config.yaml
num_hidden_layers: 12
balance_bias: true
router_cosine_scale: 20.0
init_std_router: 0.0154
num_key_value_heads: 1
optimizer: "muon_variant"
beta1: 0.95
weight_decay: 0.057
max_seq_len: 1024
doc_mask: false
train_tokens: 291800000
Below are experts of layer 3 (counted from 0) of a mixture-of-experts language model. Rows are named router (the router's row for the expert) and show model dimensions 0-255. Each number is 128 + 24 x the weight over its row's rms, rounded and kept within 0 to 255. Numbers have three digits each.
Before each expert's rows: a language model's description of what the expert responds to. This comes from a sample of Wikipedia text that the model never trained on.

# expert 57
Description: Month names in dates. Month names in dates within prose, tables and birth fields, e.g. 3 March 1998, Born: January 26, on 8 October.
router:131135151132136115107119148164164168134065141159118084136120140115146136129095132123151134117079146121185119085127126103122112173127096126097131149132131122106160146123139135158097104157112099112119104121132132120121151102149089131092141149115123134085147132156126134105128083164120146102128116125150155088117096129141129133172102087100179129131146103111095200117137111110099137134119165120093107137111091128102115070136170154085096173154126171158119140131083101140135163122134149128139064109102074137147140104147074170115080150148161087097130138143120112097119145144145132108135106156114119146155131134113162155097104132102091130115149142135107147162116134142128117166119097142134133152138134102158108118132186142114147112134137119141088152107105133120128164142124125

# expert 54
Description: Statistics table numbers. Digits inside sports statistics and data tables between pipes, such as ERA values .60, counts 11, 0, 27.
router:124116127118150160138146115142098138143113096125086127094107115125145118141146116126115127118092084127176133128163098139173107168126131114090116146150144123150168131124114163117112129126147143128112145124147182117157118116127129139116142122064091153116123111139138110135101115133143150140159142155092131092128085174126096129076084110129073187106155122123090132130107141159065128136111136137077127092162102125105132117126168140156152116130110137107167099169112092178089120138149062127147112109118123108126120124147125161110137100116138121122145120095152133183085128122089109153151150106118113129143151117131145140091120118130154085131099056124091158104089112147147096101130093153132104117113138145116128146137164129097158143145135170144142153083130139130153101153118131

# expert 62
Description: First names and occupations. First names in credit lists and occupation nouns after commas or and: George, David, Michael, novelist, playwright, photographer.
router:115145146112111121100127131148128102146092137135088093122117119158074175062126145111174143101120081168160148093107098131124102109105142093084085145120114113161150095152111127138107104126115122130097169118131128135120104172095114129090149125125145108165079126078157117119085138122104142108128158095119147131107123116101092112133119144117159164130115083125128134145103122094121125145147172152082110087153076111110085106202154114130125115130127159090084150123152152116122125151122170105156114152128080116161156128133100132153111144100163136106138121130131115132133096141113153122144095097149147179154134124122152118124139159124098110129078159127073166133095121137150119130120097128141151136128131122127124129133135090123085132138102175139142112118118113116133148136120168

# expert 51
Description: Word-final suffixes. Ending pieces of split words, noun and verb suffixes like -ation, -ity, -ment, -ology, -ores, e.g. myth-ology, le-ases, mat-ure.
router:121141118134083162141140117116139158143109130153137098129102149113093115127107150143116118158129115123161135132151183133125086075114078080116130099134104091160149195106127166160098107130102101115093143109165139103113129166108148136080144128106099104128125104089105111102170087155161110104142118131144129097122125126147088142139125130104125161120135075129163129122150107098156157142100138160083143114154141103091119132120086102147121138144141129132151114166161075077122143118158129182123085132142136136156155103162100150093113112101131116082131131140167115100146110119150134154148141135146136152112108131136140137134083117146102158122129118138112139133098105124095097114162070099152132133113105151137114100107162124120176168134166141138119120160130136117087129087099131

# expert 1
Description: Name-ending letter fragments. Short letter fragments (a, i, o, er, an, z) ending names or words, often after quotes, slashes or parentheses, e.g. Skill-z, Hook-er, "an".
router:133108127136156142148126128154124115123119139109129094119110128134155117118155109134148140130101055181157147157117128103093092159120100118156116149127095129151161123136110124125087179145168162104114115136129125165140086122119140089113121113115138119136163135140131157105155187114105158145136122110136118119108098114124125115117101134096137095148124144117102155118132123102090148126123123163116100093127120133110118165129139172119103109092116185072157095094071114083122150158094100124084163120127110149138195186127129141156103103153083116128119123131114112127125110120114102131073136138142144097111155127183106114151091147136131134091124097148089109118129139138153102103140105141106099113099083115153090113132116119123076145096130104168080126138111133116113130159097162

# expert 55
Description: Of, with, the. Prepositions of and with plus the article the, mostly after nouns like part, one, member, as in "one of" or "replaced with".
router:118103104132143107144147151133132154127128112085133096134137134156122118142139132167170128109088142146137109125147140135153117142103087098127156122089104101140157126151149154126160105132185151147105128117187156079147127100124159133125089094168130143098118117092161162193144150121150138087177110144120104141153107127130128143136107160108129148148161118121124150133128104121113127159127133162144097143145106152115071110129117118159144170124117165079133102144119093126116150082100170156124125113134087138123104190139087135105132098089131096089119137119146078182086118121139161164128096146140141119116178121087157130102116154148131124087123139143143129139147117149119078120118145143132153160106143115126146106105149122115122181109149159109140142123141124177127170114130168

# expert 11
Description: Proper-name head words. Capitalized words in multiword names of places, institutions, events and titles, such as United, New, University, League, Street.
router:111095082141078118127125085104102174082111162095084119142084131138147132122143172160147155109090099150117154107105090115113117124148147136147122145109138102117143148120149135138142113131130108161097181107103091122141095085107157134094155099122110154121124153124143097132074137134097140140146164150128163133126127111118106126146112147135174122142154118121121095150155113125118139149141162132134150081086085118141120089146146148104127090122134120132150102169175101111088169132119179137178096091104095088144137167130109130128089135142125122140149190138118109106108142122152119078174105133160142122151129162128161174106136121110123129121129110164126168130100125131119112134121124105137128122126119092138113110106164119088149188129153160138125134175103140137161146108126125

# expert 36
Description: Numbers in prose and infoboxes. Digit tokens in counts, measurements, coordinates and dates, often thousands groups such as 150,000, 5000, 35 years.
router:111098109145131151141121126133105136158116115126070141120136124093146124153140138160107106150067072120167161134158126133196135165133124109096118163156132108159158126141128150113133135121161149160090131142157149146151105134134155109113145129105139120145103122127137111162090129155184134119174144097092119093129116127111134072111085093120076149116150138107132141136130122137103129117114149132117132119151119121128131132116130173150158141112131136135186133154142118119102143130187090163115139085116111138141108135109151145097141117116178096097138107134120137192062139120090108132163121151134115149131149142099140125122133106137155135126076094145079159135098124131162083091151152162104138124121108138089175147114091151129158130159169162094123145096124120132150146142102132

# expert 3
Description: Verb-following prepositions. Prepositions after verbs or participles, mainly by after passive verbs and to before infinitives, e.g. edited by, hoped to, expelled from.
router:122071143132146127109116102121142097151084137114171143134163150126102097145115102118120167090122125131147131114107135159111131152148113102168140102102149114142158136108121170117107106115127136123124118139168157089098142141149115094131127111039124088150134150070111139123096101093150116096124109108097109116133155129098136138153136137090156127109161127111122142148142143134094096132117105088102141078140171100132118109148140141137177151117126177146126137164120122134129184133169116158187129128128126141129116112123110160155108112135125129128169112141123130139150138107089110153143155159150139150119136158110158144144094124124149096132112153094062130140124132134100135118134130118139161126138153075074104072122129143113117131085124149143091074138117112170082158100113154

# expert 24
Description: Adjectives and modifiers. Adjectives and adjective endings after articles, such as first, new, National, local, plus suffixes like ical, ary, ible.
router:094136132153147115084093138127129116085127080174134139145129127132146123139100164154107126094101113145142152110104126111137081145081164131087130172109093126169143138112104118176144171139132112147136147102116119111112136128072102096134141095131113125151097132139115117164137075168127166132108109118145097102122125103129138072119125126122147138137126107094112137144150102106143131159091124109073100137140136123095103115109168096147130133084132126163109122148143095131138126135069109120107091105091101103136136109169132127091162124129126137102131105126172114136111121136124187152153151123134126184130133159135153148148145133114122118153111164122123136146142133121100120130112100090106160131127142138084121180185104143111151164112170162119119164166131085112130168137181148

# expert 40
Description: Noun modifiers and titles. Nouns and adjectives in titles, party names, compounds and infobox fields, such as New, public, football, Film, Actress, house in Rowhouse.
router:110100092126100081108111117111150122075131148153088108133140132129067183093133128114134102128110125146158100082121109109089105128148138093116132124160133053180100092100113121153141126117132123119110175159106138125119160138106136149126127101138141138151156127122138164134111094125081093093129114097146137131103137109145083122138143125103133197147127074145094139121105125107120163160121152131086135119149068117124107122156123168154143136115126159103098137163149122106101139187122162112173130107116118144148176124085115138136175144101129123130115109119141106120113095136143155150133116140156130164175133146135159127134147158105088105118093129162094136109121085115140099157115104106140122156136091129117148120167166134126126125148115123129149160181122114125129143112109138

# expert 46
Description: Mid-word noun pieces. Middle or final pieces of ordinary nouns and place words, such as land, let in newsletter, by in lobby, River, Island, Branch.
router:147134128128103103133096118140126175083126099148104101122134163096115120138093145133110160129111108147143124121138156132152095151080126104075140171088101139132155166173128153121108150135158143115101147090114110124083130159165142110125137110145121111133148141103167139106153116169124149121140170124136122135108132122129118144149110095121126121135146117113094147109149128133090154123140153138089130112129137114101155114141106120127122118144133073112126141179125091060120150125117104142081116117140154110190178120160109160101109114142100103096113137116170080123135127092196140114124157142154185145110116160130123167100092148146110092108161144139150121164098129148152124090127093115132142133109124129155131140107145131118173164083170181132118136175096125115102108129124139

# expert 49
Description: Quantifiers and ordinals. Number words, ordinals and determiners after the, a or was, such as first, two, another, every, other, more.
router:094104114085111136080123123142146096107116121114118158138119131104125144143106133125146136092089146145166102105104132113124118188145156119129130146133102088170120121062068132199096121135141165183133162131109138111069120118087133140133147141141092147102105114132114111157148137153092119132100147105154133111091142114160109128112102104115140128133111120143084131139147120120134175119083139144126107174122102085140105149134145129131166158084156115143111116174111139087110175168110132107137153132111107128171146132114124140129117113121151109126123126145132104151112138158111143097113155096148116156168129143121147161116158120145115069159139133129108132111100109132089146124113107103142142126135181139129145091141146136129139139108141164114114129218134104146099162161120104

# expert 53
Description: Hyphens and list markers. Hyphens joining compound words and names, and line-initial dashes or pipes starting list items and table rows.
router:110109162172121110120138130169127176130119136160147123147159143137135083141080140202109133124130135102123130152136129157126139134133122098096139157134162087123136121134142116097104143096117101158110151133151151140119115152146100156124131135090141125147107118080130153150151063144119138088120146116160138129110135169130119101142140116132124111176116108101142175130097125119104125159096134141152166156136110072099129109132147124144106127131186119117159086117134091135092140112096140121150123103127102108176110155107125172112129108088104111117141128151141090132088086127107138154109146169143129169149161156125121149140084124151146111093135113111122142139108157135141097128193138111125134158101126126158101132127127148102168130113165141202099114145109109106161165156069121

# expert 6
Description: Clause-linking conjunctions. Relative pronouns and conjunctions opening a clause, often after a comma or speech verb, such as that, which, who, when, but.
router:146119094108166103121145130137115143094124126087115180101149153099136110149108087115097163141154172169149190131150119154095128139167166106155121119181107114142173096148139134187136131118112130137106164131185172109142163111119093097111122112125147130153144127147088154156096147102137133119120104126134135148108130147122108109150086104088119160151144126152137163112110082159107143155099112129114133161121146113099103158150152156154125169114134160114167103127112128133126172150121122104128117095169114154116142135136115154114104103171157109109158181142118109149140131155100121157128092150120133175170137094107154138146090138155149130101125121132146118081140147113152174113128149149146156150104125120161144089154153114110122099111167137165114138146109132132121144092150109

# expert 17
Description: Content verbs and nouns. Main verbs, participles and content nouns after is/was/to/a in running prose, such as located, held, shows, water, conditions.
router:130123116141131127127064132111157153120142108148151089131136123107137103154114115152116134089125108105102120123153124119173131147122134108067138180134101110142168128112112117150125162118158122134090128119122130117120134173125153119146117121126162120106122116121158098176127053145109161133149145118122113110103132156156138128124115083127127144171146133086141131138146125157140138141104127106136128134165134134100115124148116111177159138132150072153126131169127128131105166131145101146102094118106094103129143094146105115116130084141130139091172096143126127126124119099160118118145117139148137158127149108186111146102090158112099106114128116117081146209148078132114143100131106139124172132166124100078126125134079174123163139101149136113095191133123078147136144071159126

# expert 18
Description: Common proper-noun heads. Table pipes and frequent whole nouns, often place, sport or media words after the or United, such as States, team, York, Islam.
router:093160130154105106146068146154180126115108099153150118108128109145159093147122147148128149117163126131136123127102111141120092155122145127104107129140136123146162156133094110114132140104110125126087120108155124094125126146110140079116158122096138079127123097111170151134107080153100099106142151077107167127119084111122101114116125099127122129138122138116136118198133138130158143102065136136144146147164160109102146112108154121112139136131192115163104149163119076113132153102110125142104092111123110161152132100115092143117130162123090085090140112161161073131093122122148164105123163143130126161138157154164140158113142137147082107117099155124094117168121133123098115107115111101116142117112131136081107120129111106143179177136167129127134123123082110171119108106147137

# expert 19
Description: Non-European name syllables. Vowel-heavy syllables inside Asian, African, Hungarian and other non-English names, such as Uth-ai, Wei, Chukw-uma, Kapos-v-ár, Gi.
router:092115165083138102095131093120138150126089151158090098107110160063104116095128121132118164129119153151152109100184127136148108153098093136124087158100117148119121146140125147160120077117116165123115127136129131126138124158093132171137149111141137092144128107111123119109136147143105148135102165117148125113112117136157092129164099127119086170130143092099128126121112136140108116150107101149166158111174104082130080149183142129127148113160149148083128152133098105137144116151153125179100137117141140118118114180144146153089092138125108137131152129129127104119114101092139119157165123134103141154127142128155093144119166114116099125122144159145130116113137105148153106148125136078114157147097101143164101121140135134138138101092086155107106161176115119129071178143146191

# expert 12
Description: Word-internal subword pieces. Middle and ending pieces of rare, technical or foreign words and names, such as ian, ism, ness, yd, ulf.
router:116116120119109072110118103137147145123149115132102110142123154120104131101126149112116111125130162157153168112168157132154086129126121113098139154161089105145104090110137149171136128130154134080132152142166112131123144187100113123098118113115129118172136097135132130122149100137079120103123127082106122097131102131145105117146152115093153162113146112089168094125114133127080132119131107164132129073138096091140082131157137114143131107125132127072127147134079124072099102181136107167109140119102108130126169133125142124101124130122105139117141116131148083137147103080145151200136112104116149162146141131136175131112127104141078185139105130124125138120120134131094125128123122089152139166110103110100147110106156095148152104129127144106146129184147136114072136146139187

# expert 8
Description: Verb-bound prepositions. Prepositions tied to a preceding verb or participle, mostly on, plus along, through, upon, was, were: based on, voted on, played on loan.
router:113123104104104130145170144121144120134117119139146155140147161110145116149102099162112158137125152158152120147151129146142073148155105087122140119117112108148126169112108163171121137147101155122096167111140148140114111153125093133124183072116116129123113112134163131125094123102142169113145148141103127118114116158153079151163124105135126141138167128094111121143091131081096153159133108187093127151119160118081097094145177126116161156116126078085114101125139094127065170128097115148155116115111084143127129145106102165105114107129115132136154138114123116138094110130130148151139116136147131138145131088173154128121090118101126115079136105132117161136113154134134147081132127130153146120150131117129130101099126124119133158063099139154062170139076121135099132087157104

# expert 47
Description: Lowercase fragments, foreign text. Lowercase letter pieces starting rare or foreign words and Thai/Cyrillic bytes, plus now or or after an opening parenthesis.
router:135124132160134118101168096130161106127149138121069106158108111146131134112132148152137142120138124126153130141168113156107121127084136139116121138137073139136085120136124165135111137145129162081087130143101149108144141136109121124130145094102156108142086120059104139122169122134157149150150165111120129089154083150143126139120151118097108139130083115117115099113072112130098123155106132132111121076155142121118101128157119145132149158104103141133124124115056127109113135178123087110117106122119123178107138189149116137102068117150118132134175155146134145124150081162102151124128141152137145116151150173080130097085115118134141146154164130131130136145069131137161152098167108121162124138147126102099120135099188155142121128122089142145096131161145132149143132156158161

# expert 56
Description: Capital initials and letters. Single capital letters as initials, Roman numerals, or first letters of words after line starts or quotes: Ion I.C., II, Light novels.
router:124160155172170169152107152118125127113118138086102117096108169132143108131138108174137150119144149115155143110110123146136091151057112121107149124113123147117146131149152128124144094143122169149138105162124099124121104106131145121126114116137134147104116108099106179106115115101127149090118096147120116130094119159081103129133077113124112125160111132125087154104134096105113170164120126085125137159118124104125123138093142166125135131160098139171115149154128139152136163134133169135121092096171104106107114107156106160148160088092162123098129139133093116142123115118088146128133116111122128140152163182146139107121110128121106104095099110138061185166106130155090140126121131074112144159191102144136140113106163127158187136096127138163128120137106128149122166146093112

# expert 38
Description: Non-Latin script pieces. Word pieces in Cyrillic, Arabic, Chinese and IPA transcriptions such as length marks, plus stray English words like be, by, and.
router:127167133127137095110147137149153130137094116123127107136076161110132134089097118127144108100125152123167126126159121153157060139112126109139133143122106077155143105122112158157114106124119151130071185121128117098107104153097122107097148129122122110145143129117137109103134100165112155102167134072109138116098122126162089167180110085116179156114165110106100118128112149096100124128145103111137146137161099074104095102177119114125166126146180131125103170124126110133085151133107117171168069099103116119132121158130129164107102129093155118112143117095157147136122089111141126126146117138138136165147136169107141160093133143144127133106128131131097128117088101135130150121147086080129166151124104085125116094103143175133122121122104152112119128116097113147094156131126155

# expert 23
Description: Preposition of. Mostly "of" after quantity or part words like most, lot, part, key, number, plus some by, to, that.
router:146138122138147115154109101178164123150106114090111131138134137139091147130080129136157124120071144127129123130142139140150152135111101121121162115105102117157150115147105128151122124108145156147092195145113132145098120141124108101136115125128131096152120124165171129163117065100128148114121126161113116141106085095154130145144131119108122164146110129124094128146122144087132104177111115137107100176121132086109111131128137136104145140099151131102143098114120098116084156136119138092112117106111089101129125084120065156114152107097127097108143161143155082195116146084090145123140121113133123148148156144124149150111137132117106100115103170153148130099152134142109114129136145092091163180166148095105125151159139139126189131127151179133099163084070112132118149096111138

# expert 5
Description: Capital letters in acronyms. Single capital letters or caps pieces inside acronyms, codes and name starts, often in tables, such as RECOMB, HMAS, GK, RIAA.
router:119164151125122135104135139098110165114098102131120116130106167134108104124155135141159147089143127115140146124115116117105110105099108099102114150116117099121154159144130117156122129110118163125083179090126111121142097140108138133089136116135132128156104129096155150162115148091111123107149127118094116090154101119086095116159111107121144123122122134163085110142150146110129111141110129162094154160152130097135117125179098180123159112085159163120095141145124131116124156116155163108158088098139086138144133144144120175152125140131161161099150128138076110152162108112147147067131087126144101151108147109137158126146105149124111112127074152137111175071128126137119106117104158142077173131114117079114067091072147123147160108095131167156114129111132081138131155129135124

# expert 20
Description: Word-initial letter pieces. Single letters or tiny pieces starting a split word or name, and blank cells in tables: m in maker, W in Wiegard, 2nd, HIV/AIDS.
router:103155148138139140120120156136124143110101149090112165119088108105156160139116069165160105120191133116136126119079113135118152141124120106097171091131088129157122120151155136110166101188115152135137103122095145122131111100121105157135123112097164177156117107151123130100100118128150116115127120130088100134131087155116121131123102145119134122099106094121099148119127106156126129151137130088143103160150148128115172080122163146125147108106114146132073103138099117149144122158075093143160125121126101152110134105158095106128116114148116133144143174128069094162094076091112146139118142114142130113142108116140124159150091149128178127121124151132093123112145149155138141118119123060092149184173076137121138123120127122137170151102097126107107119132095135139110171147121104

# expert 4
Description: Adverbs, quantifiers, predicate words. Adverbs, quantifiers and verbs after was/is or a subject, such as not, only, also, most, gently, criticized, plus percent signs in poll tables.
router:153111120135140133160125146122111122111151128121100158121138129113119119157101157141143118119109086131165082076130128112140136126128115113124151089166125120143175143093129114142117191140154127115134141074114187099159145167119114136113162129090138125107126152122120097173129132120102166147140116087167111112116146142161101145137149090070118143156133110154081162135114157106153166144090116132157126149128128102114107115149135133148144117147143112149115179169096132102120164151114140108122131124136126135119151092159122153107094114134123102128138132166145111158137140123068108122119119103173150170176111084139137151090122177114093078159109091135091135100122118138099157145114104144092158159142131120170151109148103158134168158162086137123101127122127103158100144114110093

# expert 27
Description: Role and kinship nouns. Nouns for roles, relatives, offices and groups right after the, his or 's, e.g. member, father, President, Council, season.
router:144124099140119106157109128122098129099123143119145157116107138139117140129112122133129157131124129150165136146141133113143066127136177120153117108136100089184118149146172152113125124106113110163085127144137131118115123108122124077108138116103132120142153151117139131124150168179128101091146145098120131108116085136096107114127118122137172133107125089124147125127110093131126153138134139152157152139136081115134137128175108114149134095142175106117127114197145118064068152117135125141105099077092111118165163162129124173092145109124168075105135120132135124102108117150156118085163124113164139127149154091113110102129104137154133102089170123148149123103081115140106114123192121083123140153115113131102106144169165129166120141077158135157101139129121113130106126192119115

# expert 35
Description: Articles, copulas, punctuation. Function tokens in prose such as a, was, is, quotes, commas, and "us" of usually after an opening parenthesis.
router:110119163141116128129123149161129121104100147139107139153105110114110100100076108170157131080091150152143107090138152129131110125157115105102134103147132112134148121125112156114099143133158124137127144103129165085105132125115151115109138099099164093152140144117132132149120142107114132100167108121108130108105127128129086127134116109091118152176159100079088156132137122103082158177108104164121098134159128098128099098136155165133167145097158146111128112124138097107103166168114094140123083074123106118087182117119107157110089128108138122089156129123119103137106121119125183158130128111163146154160140136137160103104130139129106095080125100164128147144108106124113128092131103090131139193148152108144104115160163141114167135109129159104086166144093101144125115132139185

# expert 63
Description: Of, and, colons. Of in names and titles, and, &, for, colons after infobox labels, e.g. House of Representatives, Label: RCA, sections for boys.
router:123138132162134122146109127145142104115093133097092086160141092159112137152111127176170111114139157163158120142105146170142085147106150116123128094096115084126163142153143122128102120110149138110108122148178120091135147128158124122151120089149131119131110143151121143147111122131141176133177084124127115148098152131133104120091107137102116139146126107125118145120074086100115117147084140128154088143147109145104082108116110129104169118133098116080116124126158072091138111109133161119079122123120117128122143142127108127058130104124129089132141178148129135117106113105119179168106088147118139110095120107126162132121142159103124185067116097127134089085128093125101099119135156150136155127111153117107136146070128152127131153144154175127107134134082096161141121133113152

# expert 21
Description: Tables and list entries. Words inside tables, list items and section headings, such as all, USA, Royal, See, Music video, Score, Nominated, learning.
router:120083152136102109105118139110114159093132127091086113141152133160120129138132145156160135087096112151175139093108128134072109140152123111152156141127145071135108124079105114132129140124156107099116181095153123081110139159123129161130116108123125115145142151131129123138095131065122142114102102121079100147117130111090098102123109140141131123121139124126111138153128135116149147166129117116140133127165084137097089120153170137134147131062134129143130105157129135113095181180133158123154141113108116158148196142093125119125157113146184150098149142096161122163136121150102129130125130080146140162154169153155136111127105108149090122138091132144110157091169122095136128127091120086155149146159141133137136095131134144124119135161091125157119171167169093114124154149144126

# expert 0
Description: Mid-word name fragments. Short middle or ending pieces of split words and foreign names after a capital, such as ard, els, idd, ik, os.
router:116123122138133067171126092139150141138124156143091095126143134112085122110096125129164135144125153146138148102187158121112083107109076107088164126131074122114124066107097175148098117145125142125141123087134102134116085161125163149112153092128115131157138125085113098086106162145110104148097151122131112121102126149119096142178117108114135160154126111126105093114121154127104156133136128142095168091114124122101097170173087142118122105154105120082158103130138131115086135190128127143137128150104128125129170128114141110113125158125123125123117110125153070144138100118131126136141091093110152141128087124129143109127167131135093120114131119120143188118105113175145133086150133096093139178119139112138083123136167134138133131154081143108124096156097134133099140117129146

# expert 13
Description: Mid-word English syllables. Middle or final syllables of ordinary English words and some names, such as expl-ore, w-ore, aged, l-ining, prop-elling.
router:107137144133113124082115134115106116113122155149107124140107108082118104138169135100126170131101148147130126117179164116155128106096120136087097140138074115113146121109148139147105120113137106120145120115131149106100100170122115113118153096084134087158117077103112081105126095102148142109156152120129096135101105108149107092124108083098109151138137087118098120110135118091107151135133174153107120112149133096129149091128128121100153138138115102142133105162119127117142152132083101164139143154154116120151189126186078143127146088158125123103118121161095078144104108104101164133148139111104139098134151132165132117129133112106067141099152108137124163184095098163119116095190114146124163142139148110097118106129087122114145116090166122133122114117138136110117185125108138

# expert 14
Description: Institutional and social nouns. Common nouns for institutions, roles and social groups, often after the or his: University, Church, school, family, president, Minister, meeting.
router:117125118133084123107082096158176122095106127110093117139104099106069167098091130172157139113117091115123109126112149113147061134133170087095087139114142146133150122164119147119139110139088109137093157138149132137112154151127138138087117119134116128127125135081114132090143161193098144113098163116106168105104158121139110151168122131131157150117148100123105149148125132110108200164140134127084124115122110125122144138160131134112126114127150089120085128145163126088111158153120155129143114138134108134148156115133131147139108151122140102088121124152154102125129111137162156093136127142137147113152127098131130173104129159099122111138149137146085189128032127127119112090147091098181136132165142117124146110109149107125098142117138164125121110146136108158129109123107147

# expert 22
Description: Copulas, brackets, dashes. Copula verbs is/was/were after a subject pronoun or name, plus opening parentheses, en dashes in date ranges, and coordinate symbols like ° and ′.
router:111156105104155099115100113160138123146132100113134138177126145123124151113119126105114108089115127156177075122120154152121138121175131103149145151118091102087137132092119136147130109121153128101093137112110139153143116115137164134068105129099114109182149134168149132118131118108129151114153118122094210104141119111146152148135087116128110135146105164083118144160123119117131116183111145157109123127140119109115128123081084161157155166108179148131075173170122115122128099160120137133181104132129145102138124145136119132117118132145165156127125155108134090144136114128138115104138114168159110201135142142138072150144146110100104144094102131097106125095125143170136150103138170136174154162132182101155120123146100147115164135133103168125113144154133115116107119135127134

# expert 10
Description: Spaces and word fragments. Bare space tokens and short letter fragments in tables, non-Latin text and names, such as th in 7th, St, b in Rohrbaugh.
router:105166140139136113149127112126111183135107143146082124144124164124159150096114085127125111124121121116135090122094125137133086135127110098113134117156104124159092103099135122126112136158163182152108145127140136154127082150093139140118114078144161124146121092122118132147116143138107143110156166111126129148089110178102128129164141144107136148146109059121050152097142104147115129148144114073138115100134126096104113116119158165159178103154149147094122131166096122138110175180104107133172124144129124146098138148130090143126120127103075148093134179086096090149114072131094138126083104115112139118155149148160104111112118158104148117095130096109128128106090108130114116118147114115109137165177132109103117128119159136108169155125108136106120127134107130123132156114132150

# expert 25
Description: Latin and Romance endings. Final syllables of Latin species epithets and Spanish or Italian surnames, such as ectyp-us, serrat-us, Narvá-ez, Cer-ro, Kunt-ze.
router:094120113097081116104124097159125140133071133142099104141133155112102138058113149127101146103102127132140148127146167157154064124112121103058143114132152127133118124126162163164100124107100156078109119137125119133133120176110180143118110103102130126145137117114133135114193106164101160118128157095148148113082094105154111138163142092117099163112158073122152134135127115120102103157148154149125129084135138075140101114140113117151153104157143132122168140130139120107137141141122087206142130107139122106121168120138142122103123135111097101107132106135141146115105133139117130150131107120151113111116107125161185146106121107130078140129132106132133157127091131131151113115133130088120140127136083120136078154116116101135128172091137130125125149136136080133093166105135175

# expert 16
Description: Articles and function words. Common function words after a preposition or verb, such as the, a, of, that, at, plus line breaks, quote marks and == heading marks.
router:111135147137127115121095099136152155116118128110097099135082162097100138103095141135143136101114120138128158123140138171123093134154124116115108119153093081135121076095142152146124124109132156146109153132160118113120157126120134116111132115148140134111127155109127136123128138169094166101140121091097155135138137130098114133183124092122167134132126133109156152127069125111135138179102126100130077089139147078124095129176113129158161129098154125149126142133132128129070170155130096144137130093064121120092094184126142137084122113090167106107153136127127144138073074127142118131146081131162137153184130149116131162107149110156144127097077137125119132139153064157117135120163140129115164147134144063124135106113165135107132133112137137110118151127127110149095164123145165